config.toml
balance_loss = 0.000437
balance_bias = true
init_std_router = 0.00679
norm = "rmsnorm"
norm_eps = 1e-06
Below are experts of layer 4 (counted from 0) of a mixture-of-experts language model. Rows are named router (the router's row for the expert), gate (a neuron's input weights, with its number), up (a neuron's input weights, with its number) and show model dimensions 64-127. Each number is 200 + 20 x the weight over its row's rms, rounded and kept within 0 to 999.
Before each expert's rows: "comes after" lists some tokens at least twice as common just before its tokens as in all text. This comes from a sample of Wikipedia text that the model never trained on. Tokens count by the router's weight.

# expert 2
comes after: "\n", "  ", ")", " 0", " —", "%"
router,223,159,220,212,197,167,180,203,215,171,181,215,220,218,221,212,223,137,205,196,191,172,205,219,223,196,225,217,192,192,232,191,203,205,195,203,215,185,192,210,208,186,184,214,205,208,198,203,195,163,194,181,211,192,222,203,205,233,210,181,192,180,188,206
gate7,223,195,191,181,194,208,205,223,167,216,200,191,238,183,201,204,167,180,238,182,199,176,207,223,214,217,173,205,212,178,218,176,189,232,199,200,166,184,198,215,191,216,168,166,209,190,194,214,205,223,207,203,205,210,166,182,239,207,191,225,195,199,185,226
up7,200,210,213,185,211,208,211,199,201,230,221,186,203,191,199,191,196,140,183,208,207,198,225,190,195,205,175,204,186,190,236,186,224,167,200,171,196,195,194,217,211,174,204,211,208,221,197,207,187,230,251,186,228,198,213,193,199,159,164,207,209,208,168,189
gate8,206,205,207,215,209,184,194,210,195,186,176,182,204,208,212,224,234,237,217,211,159,210,185,239,183,165,218,210,200,191,198,206,181,202,181,222,195,225,214,218,191,231,210,213,178,184,247,192,225,179,228,188,194,165,187,198,180,173,176,180,180,211,197,212
up8,209,193,209,196,196,162,197,179,196,212,164,240,216,219,214,205,215,225,203,200,186,221,211,184,165,208,169,200,187,181,200,209,216,177,206,205,145,224,198,179,209,206,182,209,190,181,191,190,220,211,197,227,192,196,195,208,219,231,193,189,218,177,182,173
gate9,199,223,219,182,212,183,203,183,196,187,191,198,205,195,208,176,194,203,198,197,210,185,252,202,205,162,193,207,215,158,222,184,189,197,195,210,162,181,202,180,168,192,226,209,207,210,190,206,204,191,154,210,171,176,200,225,220,193,193,189,219,193,189,182
up9,198,217,231,216,187,153,218,170,207,212,195,215,208,213,214,183,208,217,212,191,212,196,204,224,186,177,220,216,182,219,177,182,216,172,209,216,214,179,201,225,233,204,184,193,176,211,174,192,195,176,166,211,178,238,225,222,209,186,209,194,156,195,226,202
gate10,170,133,174,179,177,190,201,218,231,210,209,200,201,204,181,200,170,218,203,196,187,215,201,205,211,209,182,161,205,158,188,210,195,187,196,205,203,186,182,177,169,220,178,195,205,196,206,202,190,195,171,190,195,193,170,198,202,203,218,191,202,208,238,208
up10,214,239,197,181,185,181,209,210,182,181,202,220,193,185,167,210,186,193,194,211,195,184,189,195,174,190,185,202,173,214,212,187,180,194,149,223,197,196,208,205,212,204,203,146,235,207,211,229,208,195,222,196,192,186,217,213,221,183,208,167,203,214,198,195
gate11,188,182,211,219,211,199,213,224,189,185,237,222,167,201,164,213,200,212,197,185,187,215,188,215,192,207,213,174,205,228,166,207,220,179,248,205,199,150,180,202,213,215,232,195,189,195,216,253,249,207,166,181,182,187,229,209,195,191,199,220,195,196,240,204
up11,211,209,186,202,209,179,185,194,193,226,213,183,214,199,239,193,210,191,181,198,218,190,199,197,199,205,186,212,209,194,191,203,201,192,223,207,209,190,181,212,185,207,220,193,214,213,237,202,267,227,159,195,192,170,237,217,199,189,197,166,172,212,238,188
gate12,218,219,190,221,197,212,196,186,210,204,210,208,204,190,208,171,200,199,195,215,168,191,202,210,212,185,143,232,180,174,167,194,197,226,193,176,207,219,221,208,218,214,185,187,190,191,236,233,177,212,180,203,214,204,190,229,192,209,192,230,227,177,243,159
up12,207,236,189,209,232,195,206,186,187,202,205,198,175,204,194,214,191,216,191,188,198,206,189,220,210,197,203,200,187,189,190,239,191,206,198,211,212,178,222,178,208,222,190,223,209,199,199,214,203,207,180,239,176,214,198,191,216,183,196,172,195,185,181,200
gate13,181,186,167,172,197,186,206,169,191,195,189,190,230,197,196,219,162,233,192,192,174,191,202,187,216,201,198,191,237,166,156,171,205,192,196,193,215,228,188,205,226,216,236,174,158,200,205,215,184,169,188,179,181,183,190,205,220,216,205,212,183,189,191,193
up13,213,242,210,212,224,205,192,219,204,193,204,191,181,208,227,166,212,180,211,203,211,198,208,168,223,229,206,168,228,176,181,201,235,181,184,191,212,216,175,194,218,194,230,227,205,177,207,168,204,185,216,179,209,190,202,224,204,238,195,185,226,212,189,174
gate14,196,194,192,203,217,202,207,216,183,206,218,246,236,186,159,186,215,193,203,170,246,194,190,172,188,262,183,226,177,217,241,236,175,205,214,211,217,213,244,164,187,173,192,209,191,222,206,188,184,211,201,229,208,214,236,194,214,202,223,226,169,219,184,208
up14,167,191,189,175,190,188,204,197,175,233,208,178,201,178,196,183,249,201,213,214,217,228,189,169,203,263,232,207,175,208,192,215,171,183,200,232,195,207,197,242,203,162,181,222,160,231,198,208,201,207,199,189,239,175,245,193,235,182,192,191,205,186,214,193
gate15,179,194,203,235,194,190,213,199,170,206,182,215,227,190,229,218,191,210,211,185,155,197,220,224,219,218,204,226,207,216,202,198,225,176,167,189,208,221,198,218,212,197,219,216,159,185,183,200,205,184,230,182,227,183,219,226,226,202,177,174,194,169,178,150
up15,149,216,176,236,194,204,166,199,205,193,210,208,208,192,203,164,180,201,213,203,191,214,213,192,194,202,179,187,224,202,203,192,199,232,209,200,175,216,186,206,165,194,177,213,204,168,196,213,210,143,170,207,186,174,216,258,196,212,162,238,203,170,208,199
gate16,190,207,196,197,204,200,200,248,183,169,188,195,215,212,196,192,191,194,208,237,214,189,235,201,202,216,222,218,187,215,217,218,162,235,193,217,195,214,233,201,189,201,196,207,196,190,228,232,201,212,224,140,175,181,200,215,193,192,172,197,170,207,188,198
up16,168,196,190,177,219,196,184,252,189,169,176,210,203,179,187,180,213,192,199,216,186,197,172,203,201,199,200,195,192,274,185,209,181,189,205,210,215,246,178,202,210,183,202,196,187,160,184,215,184,227,211,171,197,157,192,208,182,178,230,181,194,200,196,191
gate17,161,226,220,215,176,198,213,169,178,168,197,171,219,210,211,204,168,206,193,215,210,213,181,232,197,208,210,210,172,233,200,239,210,184,194,216,198,228,175,200,197,219,184,212,194,230,209,212,213,214,227,168,210,191,197,236,231,197,212,205,204,226,210,231
up17,192,188,188,229,213,207,214,183,173,211,225,185,252,196,183,234,202,193,205,209,195,210,186,214,218,209,190,218,171,208,231,234,212,197,186,221,213,195,194,209,189,201,216,201,200,207,231,190,240,194,188,178,198,173,210,214,231,209,237,177,235,204,203,193
gate18,207,227,187,182,194,200,215,171,154,213,195,196,173,205,215,213,167,223,222,230,198,206,216,186,182,211,198,199,199,236,200,211,225,211,191,156,198,162,185,212,169,185,206,206,204,188,243,207,187,185,179,192,198,176,178,192,200,197,224,204,177,219,178,196
up18,214,221,175,159,216,195,190,218,231,203,195,210,237,184,211,206,230,230,222,159,190,197,203,210,215,189,202,220,206,215,179,230,204,204,180,213,205,228,192,206,177,181,217,171,198,224,202,182,201,226,211,181,201,216,235,201,194,168,204,204,201,201,202,162
gate19,188,220,201,231,182,193,193,193,187,191,165,162,225,190,206,198,166,213,206,206,171,189,247,190,187,188,230,230,172,219,191,195,213,164,224,220,205,172,247,215,212,190,221,221,243,193,199,231,186,156,169,188,213,182,166,175,196,173,249,185,199,219,192,171
up19,185,202,181,182,202,231,199,181,216,177,220,200,211,181,188,176,193,171,160,195,203,206,210,202,190,192,210,164,228,214,213,204,208,216,198,236,194,214,203,220,219,195,190,176,215,257,210,208,219,192,176,212,191,194,213,206,199,205,201,177,207,193,186,165
gate20,203,196,202,181,224,187,244,205,179,193,196,217,200,244,181,190,229,210,197,215,221,179,241,198,180,186,222,207,233,243,211,196,219,183,226,186,230,213,149,220,160,195,198,171,219,225,173,204,187,208,213,166,228,220,208,235,175,212,185,211,203,195,259,205
up20,202,168,200,197,177,179,182,196,216,180,186,200,206,158,199,194,189,221,197,193,201,210,284,198,205,180,198,193,219,205,181,193,143,202,183,179,169,204,192,185,209,211,232,203,198,203,222,193,198,204,203,209,168,212,172,197,223,186,213,218,214,217,157,193
gate21,186,218,206,191,234,189,217,201,205,205,182,222,219,213,198,209,182,164,198,234,200,194,208,253,198,217,188,198,207,180,192,210,199,225,184,212,213,214,196,191,200,193,237,203,217,202,217,209,217,184,156,210,178,211,181,195,256,154,203,222,175,226,202,189
up21,195,200,164,208,201,212,208,211,192,207,180,198,223,213,205,194,189,215,200,207,180,211,182,215,230,214,214,197,169,210,210,182,203,229,185,154,172,189,224,246,194,227,233,226,183,219,199,186,181,210,190,230,206,216,178,195,214,191,254,191,204,191,170,215
gate22,195,197,205,194,219,180,216,190,210,217,216,215,214,185,213,189,176,207,197,218,194,194,220,174,179,191,157,217,144,195,197,194,214,198,203,209,193,180,214,207,184,184,211,164,149,204,187,175,184,208,208,237,198,198,158,224,186,201,209,177,202,229,228,208
up22,179,206,205,227,216,202,211,201,208,211,188,201,250,179,215,176,191,235,194,193,193,216,222,185,171,194,208,208,165,200,182,190,216,179,200,241,221,220,218,197,193,196,206,209,173,175,229,237,207,212,202,217,214,221,158,224,186,203,180,189,221,237,214,219
gate23,180,194,193,178,186,200,221,174,190,191,181,202,196,194,231,207,206,179,179,208,236,179,208,203,201,208,226,169,247,242,234,171,200,182,197,210,221,191,160,174,211,226,181,235,175,181,192,189,215,204,211,187,176,210,165,216,202,195,184,206,173,189,196,235
up23,239,211,222,192,227,164,206,192,239,153,182,181,190,183,188,208,225,215,181,199,231,216,224,218,220,194,189,176,195,199,229,180,218,183,208,204,211,192,240,235,173,205,194,194,198,195,208,208,198,194,224,188,202,195,169,232,186,208,177,168,187,179,163,202
gate24,248,207,191,218,189,148,179,176,225,209,198,173,216,176,220,193,181,196,177,191,165,229,226,202,200,204,203,189,184,195,217,227,203,170,218,248,212,244,213,192,178,185,191,212,171,173,215,179,204,168,176,207,209,207,198,218,189,199,202,181,178,201,199,203
up24,187,218,225,248,214,171,192,195,203,197,181,172,177,224,202,176,228,201,231,194,202,203,177,197,164,194,216,207,203,219,184,208,228,159,176,171,195,198,240,218,197,198,195,186,227,180,204,196,175,212,232,206,173,172,189,184,199,173,212,217,206,200,223,200
gate25,205,193,196,208,221,188,202,195,201,201,167,222,185,214,240,211,215,195,209,193,190,184,206,175,229,187,233,222,182,169,200,185,197,208,186,206,215,173,244,233,187,192,224,216,218,173,210,198,226,209,196,202,228,176,199,200,206,190,181,190,229,170,200,203
up25,180,208,189,196,223,181,228,210,223,205,188,199,219,194,180,237,196,206,202,194,199,199,201,229,186,186,173,198,170,193,208,195,204,240,200,176,217,172,194,189,223,200,220,176,174,197,221,197,180,205,190,223,209,203,209,216,221,169,206,207,172,202,195,220
gate26,199,204,177,242,220,178,189,209,232,205,194,203,201,211,241,216,200,166,216,178,248,180,174,209,204,199,219,186,196,181,212,223,210,140,206,203,196,199,195,209,182,220,213,189,202,190,219,177,219,192,196,190,197,230,188,219,240,214,169,185,237,205,203,176
up26,191,222,212,202,201,178,207,202,213,214,197,201,196,188,161,230,209,189,211,205,175,181,209,191,209,162,228,183,176,192,202,183,187,207,184,196,205,188,213,243,168,160,223,221,176,192,207,179,212,215,182,204,169,197,199,164,268,179,189,148,205,205,202,179
gate27,249,214,205,201,214,180,224,220,194,210,183,198,194,185,171,178,188,239,216,275,224,213,209,237,208,196,235,192,164,224,174,157,188,215,198,202,178,229,200,184,195,194,193,194,215,193,201,208,167,197,188,229,216,202,187,185,237,240,202,196,193,218,189,206
up27,284,182,207,174,221,186,217,201,188,211,186,184,186,221,158,177,184,237,216,211,179,234,223,217,192,185,221,203,198,206,216,160,192,204,219,197,188,189,216,191,204,199,178,191,195,190,197,176,199,183,169,198,232,207,209,207,236,231,209,202,194,228,220,210
gate28,216,216,186,205,226,206,223,192,218,198,198,190,172,203,188,223,197,201,208,215,192,230,221,198,182,206,191,164,211,209,200,205,198,178,215,199,207,211,197,220,206,195,188,203,209,226,208,211,228,191,183,212,202,191,188,209,216,208,184,232,249,203,209,128
up28,174,192,194,219,205,215,167,172,181,186,189,186,218,227,194,212,183,187,204,203,196,230,174,200,164,186,200,206,188,189,225,224,218,166,242,217,182,198,201,212,207,194,193,170,185,173,182,199,210,174,207,212,234,208,189,242,208,240,192,216,208,211,210,184
gate29,210,178,203,189,176,187,188,218,197,208,154,198,198,196,213,192,170,225,178,199,202,195,196,192,194,206,205,202,180,183,209,194,145,244,185,225,184,194,221,193,176,168,196,193,209,166,210,201,170,194,231,199,217,204,194,219,228,188,185,176,202,196,198,210
up29,191,145,187,206,222,219,182,237,180,227,189,217,169,202,209,219,220,223,193,167,203,209,185,180,199,192,194,178,201,201,211,204,183,218,201,194,184,176,201,189,196,266,224,206,210,193,209,236,221,193,196,188,173,194,183,225,208,216,205,226,200,190,190,177
gate30,239,205,180,204,228,201,228,191,186,219,188,212,230,218,190,219,200,219,211,209,225,197,227,209,207,192,203,180,192,189,201,181,204,182,192,195,225,216,216,208,165,212,226,231,197,216,167,195,176,205,211,181,236,195,214,194,197,207,179,244,205,175,173,206
up30,229,196,199,193,196,166,218,193,172,194,179,202,213,215,173,195,219,238,226,189,200,208,204,173,208,212,215,211,191,184,204,209,148,178,225,192,217,167,183,179,207,220,210,201,196,215,194,216,169,156,214,199,224,193,225,199,203,199,237,242,194,186,172,221
gate31,215,218,164,216,214,188,195,184,197,212,228,210,180,192,218,214,199,219,221,214,180,203,212,191,210,214,209,216,189,186,161,183,199,209,194,190,192,164,194,180,210,198,185,205,218,201,214,196,183,181,188,162,172,195,200,190,198,198,216,210,216,172,192,192
up31,208,219,211,208,192,176,166,192,192,221,163,181,175,214,204,217,190,233,217,192,193,215,210,225,172,198,225,209,167,232,192,231,172,208,204,184,197,173,188,195,202,206,172,183,180,213,164,250,201,218,200,193,201,197,219,177,203,222,202,202,186,174,203,223
gate32,181,182,240,197,236,234,208,191,214,172,173,205,167,221,227,213,215,187,180,177,192,166,184,193,167,179,178,170,224,179,216,162,187,203,202,196,196,247,229,228,215,224,190,203,214,210,191,234,202,196,218,214,211,205,172,180,239,212,174,172,190,197,185,208
up32,195,187,184,244,194,197,229,206,200,202,206,218,166,179,206,174,184,222,148,210,213,160,195,174,207,229,216,199,199,190,217,198,217,220,194,205,180,166,195,179,189,193,198,221,192,175,211,205,210,183,162,217,175,185,196,208,225,194,206,213,217,171,217,193
gate33,174,170,192,205,216,210,204,182,209,187,203,172,211,177,201,188,184,184,183,198,198,202,171,193,197,204,224,186,174,203,207,207,186,243,160,207,189,164,137,204,210,191,220,238,218,239,227,231,204,196,191,223,196,211,162,209,208,235,191,216,206,215,207,179
up33,218,185,205,220,177,228,222,218,234,215,232,193,193,195,166,252,202,214,203,209,220,210,170,212,201,212,192,181,228,222,197,190,197,215,207,180,248,220,233,186,179,203,200,199,200,208,199,199,184,227,198,246,227,175,230,176,197,230,184,180,195,220,193,167
gate34,185,193,212,188,195,187,181,187,208,145,174,208,202,228,192,221,182,199,255,203,231,202,204,191,221,239,174,191,240,197,202,187,183,178,241,213,192,188,204,187,234,213,191,218,238,219,202,200,184,165,198,218,182,214,164,192,224,199,182,211,246,179,183,206
up34,199,201,195,200,190,217,182,225,224,227,185,229,227,190,196,204,182,221,228,173,217,215,216,193,228,211,196,151,202,217,198,212,178,198,190,199,195,218,235,195,245,214,167,198,182,233,173,199,198,181,212,225,192,206,222,228,197,218,172,226,206,190,204,207
gate35,207,204,205,167,195,188,190,178,214,212,193,149,216,208,198,202,204,215,202,205,222,184,175,202,160,215,208,189,242,205,196,230,211,190,206,207,205,208,213,187,190,197,232,201,187,207,209,194,174,180,177,189,208,212,183,184,201,192,194,184,181,212,217,235
up35,234,164,194,200,189,195,196,192,182,200,204,192,214,216,172,187,218,191,194,197,218,194,176,202,205,180,192,213,222,202,218,207,177,196,193,201,210,206,199,180,198,177,170,208,178,195,191,203,160,209,222,195,203,198,194,199,205,189,192,201,185,199,287,160
gate36,205,201,202,204,227,189,197,184,208,217,231,200,193,210,194,191,202,205,219,186,158,187,210,209,218,251,206,244,180,195,194,215,214,173,208,201,212,187,183,121,184,191,192,167,222,251,163,197,205,159,229,186,196,206,201,191,244,204,190,194,186,190,197,202
up36,157,160,212,186,180,178,216,191,197,195,172,211,186,215,193,203,226,180,202,215,174,203,170,217,217,202,208,196,208,220,194,197,197,201,174,192,183,201,169,227,203,218,215,231,194,170,208,184,169,210,204,193,216,210,203,167,206,196,203,172,184,202,169,215
gate37,197,191,226,218,191,198,179,199,232,236,198,220,241,215,222,178,160,190,227,197,200,208,210,184,189,179,210,208,198,213,218,184,212,218,182,195,191,177,206,187,213,187,196,221,198,209,201,170,230,178,239,172,184,203,213,216,204,238,194,232,215,242,194,204
up37,210,199,188,213,212,214,222,193,234,181,213,171,187,206,210,205,164,184,185,201,153,180,181,205,172,211,221,217,217,177,165,234,191,216,210,222,194,191,194,202,226,205,220,181,199,221,160,173,194,178,249,170,215,214,200,200,223,196,193,202,208,203,200,224
gate38,182,208,198,201,179,200,164,170,221,202,207,219,196,201,207,209,242,174,204,212,254,225,178,213,224,253,194,189,203,187,184,193,190,219,219,207,188,169,199,189,213,227,217,215,189,184,225,217,178,168,177,155,205,228,208,199,197,178,199,208,216,201,216,203
up38,195,177,184,214,208,217,145,171,214,181,185,204,195,194,250,227,169,189,196,221,218,214,182,199,159,200,193,218,191,199,210,183,169,215,215,196,201,185,217,207,211,195,193,189,189,211,207,208,195,164,188,192,186,213,225,188,210,180,180,200,205,197,208,190
gate39,211,240,209,207,174,177,196,216,180,177,183,203,186,201,232,224,195,189,224,178,198,194,183,181,230,229,210,210,193,195,214,189,200,176,212,177,198,207,237,209,192,223,192,213,182,188,161,230,209,155,201,191,187,232,211,231,169,200,211,195,215,230,197,202
up39,198,206,239,223,140,179,219,167,171,204,185,209,226,198,216,214,176,225,187,193,148,157,195,186,191,188,202,200,169,193,213,173,209,172,197,223,208,204,211,187,235,179,178,217,197,211,189,178,199,195,206,199,204,170,203,208,221,201,194,185,214,199,179,177
gate40,194,219,195,194,234,164,191,192,212,217,211,206,181,207,208,223,189,204,176,223,217,189,212,243,212,200,200,204,194,191,175,201,224,217,201,199,182,181,189,171,207,206,194,205,180,201,198,157,244,200,211,200,209,215,198,191,204,197,225,170,197,192,216,204
up40,211,189,195,232,220,156,210,188,228,198,218,198,162,203,215,168,208,195,191,233,212,193,184,214,216,198,185,204,177,202,242,195,206,193,208,207,189,181,197,164,231,235,245,218,214,222,195,194,185,167,205,198,173,196,219,187,223,172,180,215,175,205,184,192
gate41,192,226,203,199,176,173,213,158,188,224,223,186,178,195,206,181,186,201,187,206,156,188,198,197,210,207,199,192,182,193,193,203,206,200,177,210,206,168,240,213,193,185,187,222,167,192,232,248,178,201,201,198,247,196,204,208,181,191,155,210,219,199,172,204
up41,205,218,230,187,199,158,195,223,155,189,226,206,181,216,223,177,183,197,218,204,182,230,200,216,190,208,178,186,193,219,202,187,178,201,213,168,181,190,198,185,214,209,168,189,208,214,172,159,194,195,212,212,213,177,199,221,185,186,173,224,229,193,214,225
gate42,231,215,222,186,198,198,188,214,185,194,204,196,230,161,184,205,216,227,189,218,214,229,226,211,201,212,187,202,183,206,217,202,194,173,181,201,214,197,201,186,194,184,208,226,233,181,196,224,170,200,189,192,222,211,213,161,212,151,171,238,177,200,192,184
up42,221,201,188,196,184,221,217,193,205,217,206,209,202,195,176,243,248,177,197,186,205,193,203,200,213,225,200,170,210,220,219,201,211,176,186,208,213,214,194,189,191,171,208,192,228,183,177,220,214,193,214,220,169,227,221,204,182,161,194,216,192,227,242,215
gate43,187,213,165,206,200,192,180,204,180,209,194,180,216,212,202,190,192,198,221,202,202,211,204,194,169,205,181,188,193,220,206,177,188,188,212,193,224,205,202,216,203,218,148,161,166,182,212,173,171,207,198,200,224,163,199,166,182,165,196,206,204,215,188,200
up43,201,207,208,194,185,192,195,185,188,204,186,220,214,216,180,228,200,206,195,201,182,198,184,207,184,210,187,187,189,200,193,179,217,195,201,179,161,185,222,205,176,233,182,180,224,178,177,210,200,190,184,227,222,182,182,242,181,174,184,182,236,183,192,219
gate44,201,187,179,176,226,191,200,210,198,184,201,186,207,218,195,162,168,180,215,197,187,206,245,241,192,181,202,196,204,186,195,157,193,187,177,207,170,214,161,197,214,203,245,221,204,199,203,189,227,193,208,211,191,225,177,221,192,220,244,195,241,213,167,203
up44,218,193,238,178,212,201,210,223,204,174,158,204,184,189,222,214,214,210,199,227,159,201,217,194,200,236,223,211,155,205,200,169,204,189,186,191,200,211,203,227,213,172,249,186,205,213,175,196,214,195,209,210,201,194,222,185,185,214,188,204,232,211,176,185
gate45,199,225,192,206,178,221,197,202,215,213,191,201,192,170,230,177,189,189,184,199,183,228,169,229,205,199,172,176,186,246,161,215,203,225,198,235,187,192,234,179,164,193,174,215,189,165,214,245,207,228,206,209,234,215,231,214,185,200,199,205,211,235,215,217
up45,166,178,205,223,201,191,197,198,182,191,183,226,176,212,209,157,166,179,208,171,182,240,194,182,206,182,219,210,151,236,179,214,191,180,180,225,196,179,187,169,160,214,205,212,214,189,215,221,186,208,215,200,227,199,216,200,197,199,192,251,207,173,196,210
gate46,236,206,230,210,177,186,202,190,217,181,170,158,217,209,184,219,211,192,223,199,238,240,207,248,190,224,192,156,190,177,193,232,195,192,198,161,194,191,208,170,189,206,217,181,226,196,209,194,188,195,191,206,198,190,246,192,193,205,196,198,246,164,212,203
up46,166,187,229,215,227,193,184,216,189,238,184,213,203,180,214,223,177,196,209,205,211,181,196,197,237,208,186,229,204,210,192,170,253,195,201,218,204,208,200,193,207,207,186,224,192,218,180,193,205,212,188,182,215,237,184,205,198,174,201,176,212,229,240,185
gate47,224,202,230,248,207,207,196,203,209,191,196,187,175,229,230,179,182,201,210,154,178,191,166,215,160,206,209,237,175,202,198,159,183,216,189,196,174,191,194,175,172,204,212,184,246,207,235,196,201,199,218,184,205,218,223,211,179,234,213,182,211,207,182,185
up47,209,216,218,204,204,203,210,170,196,166,190,223,191,218,191,201,187,213,212,172,228,210,182,189,225,150,203,190,199,221,187,188,210,182,174,185,195,237,189,187,191,190,213,185,166,221,206,178,171,198,240,209,208,219,183,201,205,210,187,186,226,216,211,230
gate48,200,205,192,233,186,208,167,201,172,196,213,186,216,183,147,197,235,169,194,222,174,191,187,220,200,208,210,193,187,183,207,180,198,188,167,212,230,183,202,194,142,184,164,205,248,199,228,197,205,169,173,202,188,176,197,212,205,179,195,238,181,225,156,200
up48,186,197,207,197,191,189,226,171,225,189,205,226,190,232,156,176,233,176,194,229,211,188,182,222,172,221,185,181,213,224,160,201,217,181,198,216,203,165,226,196,191,183,197,193,196,200,203,236,181,179,175,214,183,197,216,194,246,208,204,226,173,195,194,195
gate49,214,209,215,191,205,239,217,183,216,206,164,190,234,221,156,198,203,182,200,216,198,191,194,240,198,196,235,199,230,225,214,164,205,190,187,177,225,182,221,189,189,207,223,204,187,199,201,243,204,192,201,194,212,215,188,164,201,202,189,198,173,177,231,210
up49,162,200,208,202,252,197,208,223,185,194,214,216,185,205,207,208,163,191,188,188,194,203,192,232,169,204,190,183,163,192,218,218,166,209,177,211,224,196,192,201,202,199,208,199,178,204,212,193,174,242,182,205,208,197,222,193,228,197,205,145,187,240,175,200
gate50,217,194,226,219,187,168,220,212,215,199,155,223,189,208,195,193,202,218,229,187,170,153,236,196,186,177,187,204,225,173,214,203,204,198,189,197,202,184,178,189,163,204,211,197,214,196,200,198,165,206,216,189,223,232,204,197,215,166,178,211,228,195,222,208
up50,193,209,186,220,198,185,202,155,218,185,164,202,179,183,200,195,175,171,160,187,186,185,211,237,210,209,186,193,172,171,222,194,206,215,239,206,195,171,209,187,199,207,205,183,215,196,187,183,165,208,195,213,182,215,233,177,215,200,244,195,213,210,196,142
gate51,185,188,224,177,196,161,206,169,202,208,158,210,198,203,184,176,218,176,158,171,179,194,216,192,172,217,230,206,188,211,234,162,203,190,227,160,180,176,217,234,207,218,183,183,167,197,185,187,214,190,192,218,204,195,225,216,224,165,176,210,245,185,211,197
up51,198,222,193,213,185,201,193,200,179,215,227,179,180,183,209,192,189,154,208,198,194,198,174,245,213,265,220,200,202,206,197,175,223,184,179,201,198,180,193,214,200,245,205,211,182,223,214,170,208,208,204,216,168,216,215,150,195,189,228,191,232,220,210,192
gate52,169,207,196,201,189,225,202,199,207,234,175,207,215,190,208,206,193,216,198,198,183,154,241,198,206,194,213,239,198,187,219,201,227,190,188,226,202,200,183,206,190,206,206,252,227,181,209,207,215,159,217,209,201,191,211,180,190,211,189,182,202,212,203,203
up52,182,216,218,250,207,208,204,192,216,212,227,208,241,224,186,190,186,198,190,184,196,221,207,207,209,203,218,216,207,192,233,193,208,233,212,221,177,186,246,232,189,207,215,224,237,203,228,198,180,198,197,181,218,220,189,207,166,215,200,217,208,137,169,214
gate53,205,232,182,224,156,199,157,190,227,189,164,209,199,190,194,208,188,211,215,199,159,189,184,228,201,191,228,193,199,203,223,145,209,189,211,177,195,194,192,178,130,182,255,209,214,202,174,214,222,215,191,207,186,228,232,199,209,232,180,190,220,222,206,193
up53,214,218,172,232,192,197,202,228,251,176,190,220,229,173,188,197,207,224,178,185,160,214,233,215,175,223,218,186,206,163,197,140,189,196,210,200,188,187,202,155,187,213,196,170,217,194,200,204,198,180,208,198,211,223,219,178,234,232,196,198,212,231,194,195
gate54,207,211,186,208,209,227,192,218,242,189,223,196,183,239,198,193,171,175,239,214,202,200,174,189,246,206,194,220,170,181,177,193,216,196,164,184,194,168,215,200,208,178,220,233,228,206,199,212,195,182,189,208,211,211,196,190,208,217,187,164,220,215,195,203
up54,161,213,162,181,212,186,205,204,206,199,208,211,213,217,213,207,179,194,189,214,220,182,150,185,212,192,221,199,183,212,207,209,202,185,216,184,202,189,216,220,233,221,182,176,184,216,206,215,193,187,234,220,199,164,208,214,223,227,202,195,212,182,176,191
gate55,216,207,199,209,195,164,238,195,196,196,202,197,205,194,178,215,193,211,189,212,149,218,209,208,195,179,199,237,190,215,214,203,167,211,174,224,202,182,191,182,193,183,233,200,233,222,199,205,166,225,201,181,180,188,231,198,212,217,199,253,188,218,223,190
up55,188,195,165,227,221,190,229,199,186,216,202,174,156,227,198,196,192,166,186,200,201,210,216,189,201,203,175,234,204,204,227,179,202,230,208,186,190,201,190,203,193,222,161,176,211,194,210,208,194,217,189,222,211,189,201,187,197,201,182,211,186,204,207,240
gate56,194,183,193,194,215,207,185,205,162,209,188,201,231,195,199,197,196,174,227,215,174,237,203,199,193,209,234,210,227,181,206,196,219,202,175,210,195,190,193,179,217,191,188,197,207,214,150,205,186,146,190,197,251,171,172,218,253,201,185,196,217,198,204,207
up56,214,208,194,204,183,199,183,193,196,198,196,192,184,204,198,189,225,196,194,202,189,241,204,182,199,215,211,198,212,192,251,192,198,223,195,218,193,179,197,223,197,204,193,200,196,191,186,196,161,222,201,223,212,192,205,205,223,230,196,191,239,163,164,213
gate57,183,210,217,218,182,196,191,172,203,196,196,209,145,188,209,195,219,195,162,172,183,222,200,177,184,198,199,229,197,198,193,192,189,217,154,167,193,205,175,221,224,214,187,168,196,158,199,215,220,205,197,198,205,176,217,233,196,201,169,187,253,188,182,195
up57,228,189,214,241,188,228,225,196,176,184,207,189,182,225,188,192,205,226,216,178,166,190,190,235,204,208,200,181,177,205,196,179,201,231,172,183,199,216,174,189,215,221,195,201,180,176,203,217,195,160,197,206,216,216,204,188,212,166,230,189,227,215,185,244
gate58,197,219,195,163,201,206,180,187,177,191,203,206,236,220,222,198,193,194,168,224,175,193,181,217,181,230,183,175,163,181,207,202,200,179,222,183,230,198,204,119,200,166,225,166,206,176,216,219,200,199,174,183,201,187,218,159,199,200,193,211,204,201,234,221
up58,181,186,200,170,216,206,164,199,236,227,197,191,179,207,163,201,198,186,204,182,220,223,212,194,191,229,186,203,224,212,202,190,193,213,212,202,165,186,193,289,206,191,213,213,208,218,217,206,169,174,203,190,194,143,189,219,206,178,195,201,215,196,187,208
gate59,182,216,212,192,150,209,202,186,227,207,194,205,187,217,202,187,207,163,213,208,183,197,219,208,197,226,235,186,196,205,135,192,212,162,192,237,225,184,172,201,204,200,216,204,210,232,228,162,176,217,208,191,163,239,177,201,201,192,184,197,224,214,210,186
up59,224,193,203,201,214,189,210,224,220,216,205,223,220,229,207,200,199,211,236,184,206,196,156,211,217,217,190,183,192,234,239,154,208,211,146,180,197,199,220,189,195,188,218,169,197,188,195,172,196,199,196,204,201,202,190,235,196,203,210,239,217,203,189,217
gate60,163,188,194,207,217,165,193,177,191,194,196,220,199,176,221,231,175,200,173,204,145,195,224,169,208,170,198,188,170,190,238,227,232,213,237,212,192,205,240,180,200,195,182,203,226,190,205,209,196,191,215,169,217,187,203,180,190,199,188,189,214,188,213,195
up60,207,156,173,200,207,176,221,193,193,199,211,179,190,193,209,204,187,192,187,178,182,211,190,176,185,234,206,206,235,184,209,171,212,173,207,205,269,202,200,211,189,166,227,167,168,213,212,206,205,175,209,196,188,193,214,176,195,141,182,203,230,218,176,185